Experts of a small language model.
Size: 14 layers, width 192, vocabulary 2048.
Training: a variant of SOAP for the experts, 472M tokens.
Below are experts of layer 7 (counted from 0) of a mixture-of-experts language model. Rows are named router (the router's row for the expert) and show model dimensions 0-191. Each number is 500 + 50 x the weight over its row's rms, rounded and kept within 0 to 999. Numbers have three digits each.
After each expert's rows: "comes before" lists some tokens at least twice as common just after its tokens as in all text; "gets" lists some tokens that make up at least twice as much of what it gets as of all text. This comes from a sample of Wikipedia text that the model never trained on. Tokens count by the router's weight.

# expert 49
router:450543464426423513512548523478507517470401513412445479477459469491514491530535572417623525503525442528519476523509439514419507504404444540543546481457498454402514417543576529619491430479551515542534421523479546459556397535489486445509495577473486544426540469445484559458542479442517649504561531510559496462430485427497493455444579556540474450477508529607496538493462572508436538497501463572494544473441607520478452591485476450435449456467485516577517509510535529441534478491507512471587440575467554487553492560518503426546567491536460371560394477474449525571479552601472529549
comes before: " 19", " 18", "5", "0", "2", "000"
gets: ",", ".", " 19", " October", " September", " May"

# expert 52
router:634503542471462541538592557572526508516521468547536507514540467506547422544490399493460476457478498493505471431566469419583483567509485544582511451470476530399527577497483434452499540464565543482568454454512481604532501508616532518492446525562464584398521529498495452476454574549418491515576473476491494434488385455615580513456448437446499471540525598469530409442534590520468548513490513477515531428518511566486423556517416567430544467547497496585560510471453577486445502470478442564418468520466417434434452487482454475517547490448481553484560517412443407524518525574474479511
comes before: "A", " |", ")", "S", "P", "C"
gets: "A", "R", "S", "L", "P", "T"

# expert 56
router:442473501617472543496513611546555481469431512519510524516575457530562587492507514460454522486513460414486504484376537579605501491613474567540501496489415477510564520551558432508536488499404530572508519435527511540547481490508440439590601481575605478475542528421490467499472462465539465515487539472483528632435489582499415434604643527426474567426469523446603584557484507463473454425514477477542486458549480486494340513500455513456486558524469476485496519434494509517527515531526482452388502497538522541464526580454522574484481524535562499502490459481497531508463489452451418467
comes before: "\n", " The", " the", " and", " he", " but"
gets: ",", ".", " that", "\"", " and", ";"

# expert 97
router:654461510477531424564423449513492461475489482490496455478443425498458595452524557580502503480576495498488470494420542510447491384576527530479568445442578470556484451481410435524513403491590501366518468404398446484449448560485470554450430526472504546450430526503581459454495535505490517507567508541508439507471439419466462533508508531502496480485523417512471477464481569566547538483515587511469482412521556475463561475501610473463456464619488530478548516530557511451430531404499469427551499520545531440492514464492516495557496413499555371473408536487449543545484398464448485458
comes before: " the", " 19", " a", "st", "dependent", " 18"
gets: " in", " In", " at", " on", "In", " On"

# expert 12
router:531515485486634453478537539407568487473549435578404436437531509543441420484561553430472502566463524450447424531571532419494481606524577513497424492522528481572496496500467483588463483509534433450427528538525560453482447508521375523473485528556479513505523466501481485453512519500562500410601423471449448572523437435559562595463541491467416542464467522575505493547500537518510574450464489463517466526527520492468465573483512561492555499588473545525478479604474525462492504539531525535470414408499589419423457420493558516532510546485616564535556448481552459431568443469413571560
comes before: "s", "al", "ct", "ure", "ary", "ia"
gets: "ct", "it", "ig", "son", "ite", "g"

# expert 45
router:563479483446447479500569443515563550471540445544420508437442454558474586471670495424489482492440410459486494551450481567506500609496472470563519573444525489429450612529534440531526584450551472462413467444546467538550570490572529621515474524493476619492491488502451554546453415500486515494507477464511584453544421458527530460505491539465505600465478561452480547467507482418593416532503537594563465544493522472541497527571505534553491486539581371522441414513439513549474482483473572555464527562520567500591488469455529510510482527517465462430451466521520463487453432517489524604
comes before: " |", ",", " of", ";", ".", " ("
gets: " 0", " University", " 1", " League", " —", " City"

# expert 124
router:433541474441469563524526555514468520519495495469439527579421487479515529553567463486471429531491468583639536551501458476438466550602596539470538582508553457513559519456504502616632516523560524448418434579497456482553522560494597450466513480466522585443523470561476660467457455430537459564516506484508503477452433507543514482472483474542450446486493502451476457521446502419528560557599516602544533552509518541599522554513506549545471477542544505435534456484519524492443469515564473535453591505581526454549486464501503449497503621442573513548396476443505538534457475570463607521
comes before: " |", ",", ".", "th", "–", ";"
gets: " 19", " 2", " 3", " 1", " 18", " 4"

# expert 28
router:539534620601481534527545526439488500556597481543501516543500468457534508498523532479452497544447514502503549492569497598530507409495522482486547567391533457483520515527498493385507491504575472504529474448587559521474458564462492538554511481516395534573441504536493544530571476479515498546530546371468414438481437532446414422488485560539497454532417434557502540552557470511519540481566560519415489583599512484476513565486528467569519499592510494497546577551577534488452572471481672548559614602511429499451409473544455505460567472465497520541478486521506520532561430557538543423
comes before: "s", "c", "f", "par", "mo", "l"
gets: " de", " re", " De", "de", " Re", "Re"

# expert 110
router:563524568436514504500491460530450510504502480464502500499499489367461483479427461635514516467544493602573542495531561554490494457440491457510561475588412442534474521535523590458546502492460538390508377500467456459543469389423493481498539468429582597567571436505509525594419514435438547481519473575570492462401519416462516557515547527494522465532494598566593391512525474518538510510596456447515490545530453457503572435490478445463574475511509611543518479482496415500481514598523451527515600523490510467572534465508544420408532509499500471558470456439489544507492446549528448530
comes before: " ", " first", " United", " same", " f", " re"
gets: " the", " a", " The", "The", " this", " new"

# expert 38
router:536577579479454524533433515476489450414575530467633545529479459573521567494454473494512482480464498503487389427478457392472524490561545567533398552557506511559568536532461437477577480514573463451474429517568442499539453534569586435494531476526538561487614508583521572524524539476410484524545416471436580456449461475507422496520464460506482520498470443444462477429477431490620407502485429509538549501532471460541444515537508549457456496525494415491432506510473509458533564520599466520543492386514560424532463470562495448474507524409476528522441533436401486525423400512543419475
comes before: " |", ".", ")", "′", "}", ","
gets: "20", " 1", "1", "2", "4", "3"

# expert 100
router:391534546593511502527515407461474534419543521578496452541515457552465561586420487486501500437536622532482430527562526524536538466607522589551496457515516497488441518509531539443493513570445470477462507496530445600534478449542479517499539506464587599570448513456506463559452514475615520537581530597459612497452468469546534473436568489471493669579497470487494503530502576494524585468441511486469441376532570449460471489532462440538550514469399532493495544566541478577476439541522475445507483550421469421481522492451464441533488461500563432421585543552501519509495512520417474493
comes before: " a", " in", " an", " is", " the", " as"
gets: "\"", ")", " is", " was", ",", " also"

# expert 34
router:544543528448465542523419465426498482590441467448561521557414666460453426549534583452517570443538456459489504439551470532509500439442542529539494404494581479580509459493464535557572524537454501471418572512569475592500478497477518547521487379584505445443432501582532431539502612439546497488523463446535507611485480535482448494479443497542500398529543438481484494553517574538482474485524398443539486518438515471525593504480539493545499462391479515440524476498615502514505468505507585417515433452480462438453459507513545519475548445520477563493511448499562487518528414600599525460
comes before: "g", "n", "e", "en", "as", "ge"
gets: "re", "en", "n", "ar", "gre", "an"

# expert 76
router:528530374494451428497422386479557507559437557546577495558424520516529607457443471517539572614533500475484458469448466384480530524498623470566534496440507518519536478505504451540520468453425552470557547412417460440551504539440492537470536487467471483537566546469600518399464573506447541445585451587471529491507517441448456557583483471403505548551519489546470473510532631482518557491455487571426481537476438513444542438487438514423571456430467506474433440494474414523526413483463507538453537533533557510431493470600564502465547490463475547494482510527460558475436480453529459547
comes before: " the", " to", " by", " a", " in", " with"
gets: "ing", "ed", " to", " of", " on", " for"

# expert 71
router:600431437461442439490515501536388538406529482450458532523400506510544486513554556442517510479549467444550518412544441471609589444416491521536490557548549543493511453460531425487488570481546481474481513479491495473514532502512510506498669476526579587461503460463465508527431553526439508480506460466569414534451516472498561542482525452443527413526508463533589607501499462453425539460526414494426519481521443466478469507515448558517475559499511428508481612487586556472492437406533529469567514557520536521547551388473511444576472531576564534542431509435519366494491515575546477409
comes before: "\n", " ", " 0", " 1", " 2", " 3"
gets: " |", "|", ";", "\n", ");"

# expert 51
router:648545416557474425517478563587521442551449441539553493518470541376497492535535516436528519496513564521590480536587402442522552549453440554415452493438417474557545391448445526477498539384578491537515555556413380500483550495476504402542509552524450476456453514481454467568521525523540436560428458489530538535473503544508525589442495467481509512544452537463501492547537532439476473546439472539533476520513593465418514507447582524422489485528484512543462462551520525452427570418509517475524433543450481565507533484495551515541516466581455454432474418486428591454464494453460396473
comes before: "s", "ion", "o", "er", "or", "ign"
gets: "s", "S", "c", "g", "m", "at"

# expert 88
router:531588479452573502476536536547479501448479499513583543479436581404491432475453454574460429522581490597529536479569532486562510466489470458481576487588456481543496552471506536492524471544508526464401572431538416539497573483533588627525529541500541544443493491435450525465557501449536539501543461504481556500561557519509478453501500428522501505517465442502486433508511551500535573566509445497524446528537430522592427506521442419588518422451444527455451517452481580466452535425626563526482582467585513487399530413516469508527589473435452463560583365485516540567546595489494483567
comes before: ",", ")", ".", "ly", "and", "–19"
gets: "ent", "st", "t", "ti", "ure", "re"

# expert 23
router:403517434572418523513423398572458517469528523492569527566477554462596465470537482555531556582551480551540534512494541474494512455543503551572519487455533472559480482508496420500510509516531548540516470448438564520518533512427525568573499526475557403524506566610537598541470459486440525492551554573506435558480560495501505495559429487516502511544611477543458529533537534471564521531593528434555467546545466617488533470614441483495503579615456474449399544469424404441514422470536518554438511484575515594486497520587453481456533470497511493491458461608483528489525543478593409591
comes before: " to", " the", " of", " in", " a", "round"
gets: "s", " up", " him", "ed", " out", "ing"

# expert 127
router:483511542484574489524523462515496481496466437430524491437572570426499506429526475439538517446546455460442518583417530473489470510492492376471523509504483477451479383435496481548476514494528525427457504488532589452481446580490436473474468512454625484448531464592487551539424509454592440355413578417465539559374514439479448555482453537536483541466483507427402559514553528496512507452513562515500496425477579493423492416517539446443521471565500457569471513509387538417547534509547513467571517534406535531448478541485550452567494571461549456523598489564551540560450454438487559501
comes before: "s", "ed", "et", "as", "ri", " of"
gets: " comp", " ma", " p", " me", " cl", " Act"

# expert 94
router:457475528462453441560555407574532444424480463499396478529438471498399434537472504435494420564501489458524509464492441460513491465527541579530532473584454548574471507505451468515464539499527527481434458567461583446397461465534577499466475460441493519461646477567420529485412475510550472437623545450472528501498479507567529512440483489623454526480400471490513473530571447499554458493546452502540547476454565490589510533531404517470507543564419537542462403474480489534482424546487566534449419565539507558579526429462534569551500500541523418458473570626519489514553532470423507445
comes before: "re", "ent", ".", "d", "al", "r"
gets: " P", "ci", "pi", "qua", "po", "P"

# expert 36
router:571557601533460521432453419482500537473476482470537478520550519576562418495419403480455444484516477496441558468485559559485506474548595516577447456524541470560482439518408570507487567411541487561483595549502458555525473471518371483620612564504511469574546523551443504526553453526534461477463483479496544454509515542447586518569492475536510506494470512447452425541525502390524507546456507528499433478415498530498460515521525437445585525441460489442374508424509518447552472463461541544522620474422431425405514539404466571441473508563493551497540505483573518457456492491576477573
comes before: "s", ",", " of", " and", " in", "."
gets: "ist", "ive", "al", "ative", "ism", "r"

# expert 14
router:450588417613469533522530454504540413628497502524505417526468533483484462476497530449517507434519484526546507470527480448475447458520433487478477522552470447611508384552468446524480409539480442472459529579481573527527516455552569501627496397508490559497456493536536474472429477542518454465454625516538487525483542503488452481426531529468511463503559470551534538511481560553527581611489474490505545490471482561418514573455587529546448576473466626520444534427489535440444509541466557477411474499566460482508511467547563497573470408579431487513591410509550513541492408626495484540
comes before: "s", "ed", "n", "it", "al", "ce"
gets: "n", "ce", "g", "p", "ver", "ci"

# expert 58
router:541580569433449553527541466520516510509517519608417443443380496520512504495500392503582500517447535502544492460464443386503549522365440474495437477521529426400630496484550582522495489517528508495465580506442502515517375546565506391481521549462504454463548520481458511467596486510429517512516438500545548526466489539507597477526459450560491568444491587445492546567513485448487393515574504508469441500540478471476487529443509505499662482525463447569474502478567475536429517529480443525496518548470517410410498563453499522519496436496505598396473446445495498464449473609516460512
comes before: " |", "%", " States", ")", "1", "2"
gets: "5", "0", " United", "2", "6", "3"

# expert 18
router:457528452517466585561499611582437563479449575534618490564531438567546484529453470488538541475521461503556543504459425480422456547593517550510508447487580550482535544499544554503518519445480551473561536526473469431470434465600486494547488580554560436506550430493554514458514493512469556597493536442538530461594512534507441506494483539467471490493482468567464621468508552549463489436460538496424475458551590502442533612479439424452418555485465562578544480480400556441543559556494570450540430526413549552487538586643513426485462482545538482544444481437520491491545431540532494452
comes before: "\n", " The", " He", " In", " It", "S"
gets: ".", "S", ").", "R", "\"", " it"

# expert 85
router:616520456540467410505542448509494504517497476499494474434473433442551589433458485596486480515474516483504467479458481446528492420550512526516515439498551459523444427469459435500520377478509564488555441432486400504505487538476487508462502588386531502490463541548625473435450522492453545543610557570503495427517412429465370474504576543450479534497431496542477514501521591503412549404484588588474489436526486474520508465554480500424500524587487548424540535553561475511531571466437506450532548499574540362448464506526491497518504538444550415485407560554437596530534480436524501499
comes before: " the", " a", " 19", " his", " be", " an"
gets: " to", " in", " of", " by", " from", " on"

# expert 43
router:394439488494468564577485448531451429549593482518512429464536500401598436463516481454470501599504414509585515455512378494493460502450568462466511456490426381520450420471494489494525502513558537453498519488415551508463500553543533485604531478557516458478576585503500500501520473498391393461461598397434487468474544565549524489481460549423434504430499464571505455502587516520557546507456512535482522534518545577464497513497519522414489535452415509486510613484453475601426475456538531402414544505566525520515478484510445436471535464493461508525512595594497417505482494521473542399
comes before: "on", "\n", "ed", "re", "ur", "an"
gets: "p", "nd", " Mo", " P", "mo", " m"

# expert 82
router:486532486432519431521496452508372405436383455541466573527559543443551501533591494496497479459584426499529416491433495458526468530538573537552546435564414526391504482566561503553449588401421501539487448534479516429538476568478441510414465471529492457491444437541537452625504534522406621462486425545560573488594477440509499559414496513519500559511492492453511481456456413509506493464450558602543572474527393473539541476562518535517463500468450416484568510406517508437516448489508448536490499497509430514412519522534505518497577458482445528500544462488491429536480456454565530540
comes before: "\n", " \"", "ina", "ar", "ant", "ish"
gets: "ol", "ant", " |", " V", "al", "|"

# expert 75
router:494521565593493521458500483556546457523467441536508555399514545523509598529541460459551461606512441530466485564555446571541471465495477433476513460541405522574490467485493479518510409481396587451532533469468573601551580431489530511563519536545552501483540438410535453521574394468545523409495562441470527577430565532589451500437471536546456491442468544540467527534533609421504488506476543493625481574510550512491537435557533483477566541554477488559422444512392578460527591544559476578525456516492516468450460550535535472444547497457553541461517534579534580505459457424459508545
comes before: "s", " of", "ed", " to", "ing", " in"
gets: "ction", "ment", "ation", " work", "tion", "port"

# expert 41
router:562401467542449394532477454517551457524428499467571470580515522458477438517498545476617599517565570548575434504496491550511512576511430580423470549461512424555501470487474505476492531482418501574530525491525457494526490589497555435434469437501442406470398530572540546541529465643494500499539534442439423522518537498501526552545466485502517459546532454478499524549504470536441395467456521497461572508509549489484525472559499474480508574494506486506460466610525425472638510446449505506551540535553598573604523465587584508494476480521506363432373519442507498483502505535461529552
comes before: "s", "p", " An", "is", "tro", "co"
gets: "s", "os", "as", " 0", "is", "r"

# expert 102
router:514526478653490496497485594491508487529475481540603498441501543568575504500498555455469456546505543545494605523566593531465618500506476534416509582559485584539485459504489474473436478491456501573480527455557389487436548541472471530507511519489485447511440573493560521549505450488471489503613590484523502489559537534545516476434464466470530443565456476443462486483493641389571489510487556506445471523458457569448526423470438466501462496451490422553453439395555524521548583526584559457515479568524588473502473469526624604410590481513473483537461479580522460476595455483469523517
comes before: ",", " of", ".", " and", " in", " to"
gets: "s", "ment", "ation", "es", "se", "ers"

# expert 17
router:431426514532444617523562474494566573572507569551409546454400477482581579453626451566498450489472441617483531427565412489505437503494434485532564514569451491483557534503507552565500536503520495430556441499395515484574519464541533488488454442479457578396514525538487505432418565439518523504435485477523459478448549450602448413508495441496463493550594519444472465412504458434538546510510555492529554561449559523481479557543476492577430561594505506501541475589489490551468419504484510505506537536527481528493561397527425456595476512472554550449513547567452505421533475525509504538
comes before: " |", ";", "–1", "ence", "–", "re"
gets: " 1", " 2", " 0", "port", " 3", "co"

# expert 24
router:598510503536509436446525542541490575443438500511574403504514489432492518518435503499443436442490540524507462433504572512519559523547577540527496514532460552480461434493496462493445536532517462471514564612525388492490505520600517530566588449526430520483549544553533522490459458505549597427447466539493509432359528525572556364528485557569612517517496503513531573530534541466440534612454379528488513519503429481475471499509497444569439437513530440538432521536520386535457569519475533531569479571424462380461504499472487532472568566474563490526493561453542479515518575453486609462
comes before: "\n", "-", "==", "See", "P", "C"
gets: "==", "===", "\n", " =", " ==", "===="

# expert 1
router:469413442538580473529514464511553474474477486557437559434501469403572505415523461460524489504471581479523557486495436471497537479598525509454486576363570509444508489467449584509556401531471523514546532527453484487476476500528515469553548411507457451456534442578446463449578469521578437525412472562468452479516443507537489518506448506462451482546506531519483509465437417549563566510415426490521511354468514493493551547404527502490461519499465531592525398475518516484554469505475565418475590492415452614501604567380547533531442465577434545545572464489487538444519507446409544487
comes before: "s", "d", "ct", "tic", "tion", "unt"
gets: "ma", "cu", "ba", "as", "ca", "co"

# expert 118
router:487455422478536574482544480530550471444551502536534446510541499408431487426471457606479473542550503517425523506506369523491454529439450441507468484514478470428453530527572582542401551466579500508452516431413509496532553512449420445554543514530509547615504424464506420509525452537563504403418487466463505480421485520585452575456509503467444379588406524551438471470512545466374424478572579496543498536415494535556454443471601478491494460575446464558453491587416475473485470566492519503530452484401524546510449489541551445508449500464546559511488516535514555501572473510462473426
comes before: "ed", "ing", "or", "ative", "er", "ation"
gets: "v", "av", "app", "and", "ev", "j"

# expert 31
router:577476546462497413506445573522552522456525503487614532580549466560502511520484528478493524480372457496444555539509520548522439551673470528535507450409599549570442484461599540499465529347506509478475525437557513436484503508466412570416513502536470572484559565502492445557529444489512445533504532488432369534457544569502427514509563480553497497443445579532483476398489380530462485567527566530509467472499468479445532555484483525501507553547561517480569489464544439547488499435471485496479546427451493546462459560561491553450458504545459624564517542489558438536439516529505430462
comes before: "s", "\\", "20", "t", "n", "A"
gets: "'", " (", "les", " \"", "ow", " we"

# expert 9
router:479563506567606441430460494546532485501492483529564485429523482584537552485455534585467490561554491462478463494544468464490600444527556518448581554471476475513483519551514515426478398538442472606520550464449512521536517505424454519458511418488462468557524528435451474468406547444545538403511503568519558500499495497527423529479467515469506431420462591556461478488501521443499537427512554513533464552545444565533440443396531515468447536381512513501375513402453530477427447461506567516469461475531423322519520563480589529500533489432569545565560458494463562502406549448451446559
comes before: " by", " to", " in", "ed", " that", " the"
gets: "ed", "d", "ing", "ated", "ted", "ct"

# expert 99
router:575434557559494461474476520465452580428482622531384462587584512550456519540517577516437497537536419426562507543548485560491503481460557530514546545467504580552510443500626520464444452468401550483426508415548544418443473529590468476551531452520577549536523516590541576527402431447439492481500515467493545520469588421472527473488491495399530477499517446531644518445533382450492541450521524492490540490488455460444457407520453435544438511482482462437566557466494460505524523447594545430521478443486507488579549472450605477537500512533459519447479491435501463498477503482503552428
comes before: " ", " 1", " 0", " 2", " 3", " No"
gets: " |", ":", ";", "|", " /", " –"

# expert 32
router:563531452494459517526495431465565483453455477475475464501475451501570495443537457552480447468401510562546539459540545493522513474489495474438421445515467535483493582452549450484481454541614483403524463461420461556472528553450533519570431466545519500424447483586513509495431551497445633507417534497501479415558469523437463515513504441480462464506419420472564626558509557485386489580426577646453534518518466462477536463477424510400538484525533505404583498531451522508486506517444522461465530543546491376475482439453517566477468589452437466570424466534549553505400495453456562521
comes before: " the", " a", " his", " S", "f", " their"
gets: " of", " for", " on", " over", " from", " all"

# expert 40
router:459523522441473550521559407445569553382513525509434532429481514558407460517488392475478500404393509517546542534519419448453515530504432492518551521535472460511517576473544539503536532492522520456524523486441517545477543485534595496406563550458608492518479456402471470423488519489502457578600572533424564493530464586522520479552487499580491499432465515478450477541480549491481428580600569559554509476539584453533505493542462555545483446459450513622506550392530453481424426471576443465516437419456513391454468559479473510543500498536461519441496469457442424489410556476437433479
comes before: " |", ")", "°", ".", ",", "″"
gets: "%", "00", "°", "000", "″", "2"

# expert 123
router:491478449391410474481563488493489529481501459456536487523534530475514539594486480595373552456466475445515471507485530502461440533584459520514542397553571499464565538561478472493580496406469506500547459448504484518526527534499572549556431444460532544531484555454511456510571521558498476555527544556506544581512527497488395548389505472569474498511440475430607475467485378485459475548488520489489574434426548585438572574620565507498487490486532464596569523506461485543436472478450630557433536587494448501437476450521437481469494572520517515530503493495409424543631454439458499449
comes before: "l", "n", "S", "d", "N", "r"
gets: " E", "l", " I", "E", " O", "I"

# expert 91
router:472536513456495421452462440575518494498539423582519389470516469493516479457463533510462483467561537557520528560557459524504518588499538494554451563565452532464494557480538574496500555392519522525478512542568555464482557618420507614515565505562445556552492528573558543537590590483537499421404393528529469435418453448561522490491513469416542456445476526485489448481509561527500458359521518467578480584520444498530511418477558477623431515480537462582530492439457544618509539493457494458495461459529468456556478499546485607496453432470450532522545459436520548436536453459583452516
comes before: "ing", "ed", "s", ",", "er", "ment"
gets: "y", "and", "land", "ay", "ign", "way"

# expert 66
router:615488551539530526541512446436552487516441501528535476489487506422476530588469540554552552451561519545518505527486482461470479394421533412572494446464463507556515604416568391492524430492482430536547386520481421540442504509430447499582512546463529565553476436544470497404401518477458589560527553516540481581567446448526560530441517533504494596463529453543594476502567482572476485465559523543472501431471467480459521497439489488491475526549466544489548436469390411554533562524576425464551640478504536585568462417448544488471453459443493481449476475509499530493436563461544437514
comes before: " the", " ", " a", " first", "out", " his"
gets: " the", " with", " The", " for", "The", " by"

# expert 46
router:403492547486524534519526543459527508549566511538430535472469576450561557513581525573558468509469508556447498518523573506651490504599490547444414498530509520352565511556536537464440413453480498529582396536527459500561486458395400420421506536485510480564462477484464445561493491471547459533490497497499494480410432521473474425443482489490520585449538435557556468485508532488561453513540460444518454498566491522452567495515464458496517576482475567499553490566598577443467446546484397417474454424455473465570525436485486503458482553627554446439525538576515457469467515396541460532
comes before: " ", " a", " been", " the", " also", " re"
gets: " and", " was", " is", " has", " had", " were"

# expert 104
router:522572516514378429459527487569442467421493522536453593603573532580550648535436530438518481427500538489480476373544476540506514513533518528527486435569456485610534523517488452467494606573591472485496467482506487631504490539506464510491575533495557579432489566523475524477509614502544463586519507433443524520448562544509550478518473531463601534455555549458570608506507565544493572515497541425562577509498543495558488541472485483575497540494417552549532569558559535567455489552479573518465409566451524565451462508457496489547494481423567510493501513467504462509511494488543455397
comes before: "\n", " |", " =", " \"", "}", " –"
gets: ")", " |", "}", "),", "\"", ");"

# expert 98
router:466499541516490579465446405554539488605426463486478530495530536461495539516539565447445436515473519571506521490551389586602487511458583434451443525468572519522440548462531487463488489382539548423410482514533498559561526498586434462564465437537570485495415510398506442567497409495490496429398495541501495523444537544458567538569502478553479550451602580512475456461569540485528491570573500528506401520475521493407466487529570470425545517525429551479593497468547533527514471592524561508569487464528411492513472538446460508643473448494448474498565440531456517476435420487473530532
comes before: "s", " of", "ed", " was", ",", "ing"
gets: " film", "re", "ack", " album", "ick", "m"

# expert 35
router:467512569594503492499572541494534647531499540553565495503544433530439511436470522462512544518410561535492454465422448456531516602434531485494491447433557471447541515557477437477516485526488461586519552486548440512427415572572419457504547445518609450521456468441474471466495409585452504512481483536590456541568431481455558405499494504433467458563467415553453480547422490437466465419560495569467432502473587423562466514540465450594476507403466483516478484411522487509495553456528586422508458543460520506537549539488514554486419591519577451493498497457513472429624460523476453518
comes before: "\n", " The", ",", " He", " In", " It"
gets: ".", "a", "ia", "is", "us", "o"

# expert 3
router:472503472464518535504535544478485468502566428525511535490471407545499519499591514416551490448377546568494521532511581518420517398397417489560483551415415460434528541554484517496518548556504500400462431488446505503479447479435484617548448533509441423554539465528477492558539369519490550575519549491465549423582491423456433452524470511545507545495496500535466490462530450543521501574455581425559432488561555419462448425518504508420542477458474466606483539505498447577506510627493497447511514471474473419514427507427469518412553482593460427479423537570520544499484535535524564434
comes before: " of", ":", "er", "or", "al", " Africa"
gets: " se", "ity", "od", " h", " co", " South"

# expert 101
router:531533627477435538507531517486524533495555512549480412518430508568444485528457461482563505439568444424502508565516641463476520443424562497482418387491515486585422573494469462450521576495529449550441498407500464555487467551536500471580514567567565522543405432556517562527572475498527599447542515462568592518594544471488586549426475502472553511554434492498479455458546572458486523466454513533478569461488515528607545575520503539540486510533559408424476509512557528477518495539562569486433494482543447418516467573450551498479493535389441541599531467488613457490436477517489514499
comes before: " of", "s", ",", "ity", "y", " and"
gets: "or", "ter", "ster", "ary", "ctor", "er"

# expert 69
router:478493385468534510521420405479572473513499487472502445494512528431486519457484458548505543489499500540499447561429581498640474412558480567570480458465490468475458465512541493485437423535428446501427553556460611550544513506465438525551466501560472604591537463410534443500476591462470517527440510516422506478433531415526497567493473454497427504462579387538458386475544463509549413518469485495508550445536566442521530384407484449456482473518475454494497516527470480484525412434628482438557478401512551509510549513450526459449499554570424480425520464575479542574531444449467462523
comes before: " a", " as", " the", " well", " in", "ic"
gets: " as", "mp", " part", " an", " As", " such"

# expert 30
router:555447472483495437477471531607559494540538619482522446585476462406457488455503471491491540491478413591510534551473576592553504416469476452425531461523526476513470504520517421449496450514411466458514493527463382464500484391472582491446438488376538494574476579526522524494424477498432497540524444576507447487555533505476590583496507519502424464465568531457532449532515388593476480503563494452453457474551538494465515502500480453482480514489581490471493456530555392538490438495622423464508536494492515545550575483600551448393501533496580452560453514437555486559396531564508450556
comes before: " ", " first", " re", "tor", "cc", " f"
gets: " a", " his", "s", " an", " her", " their"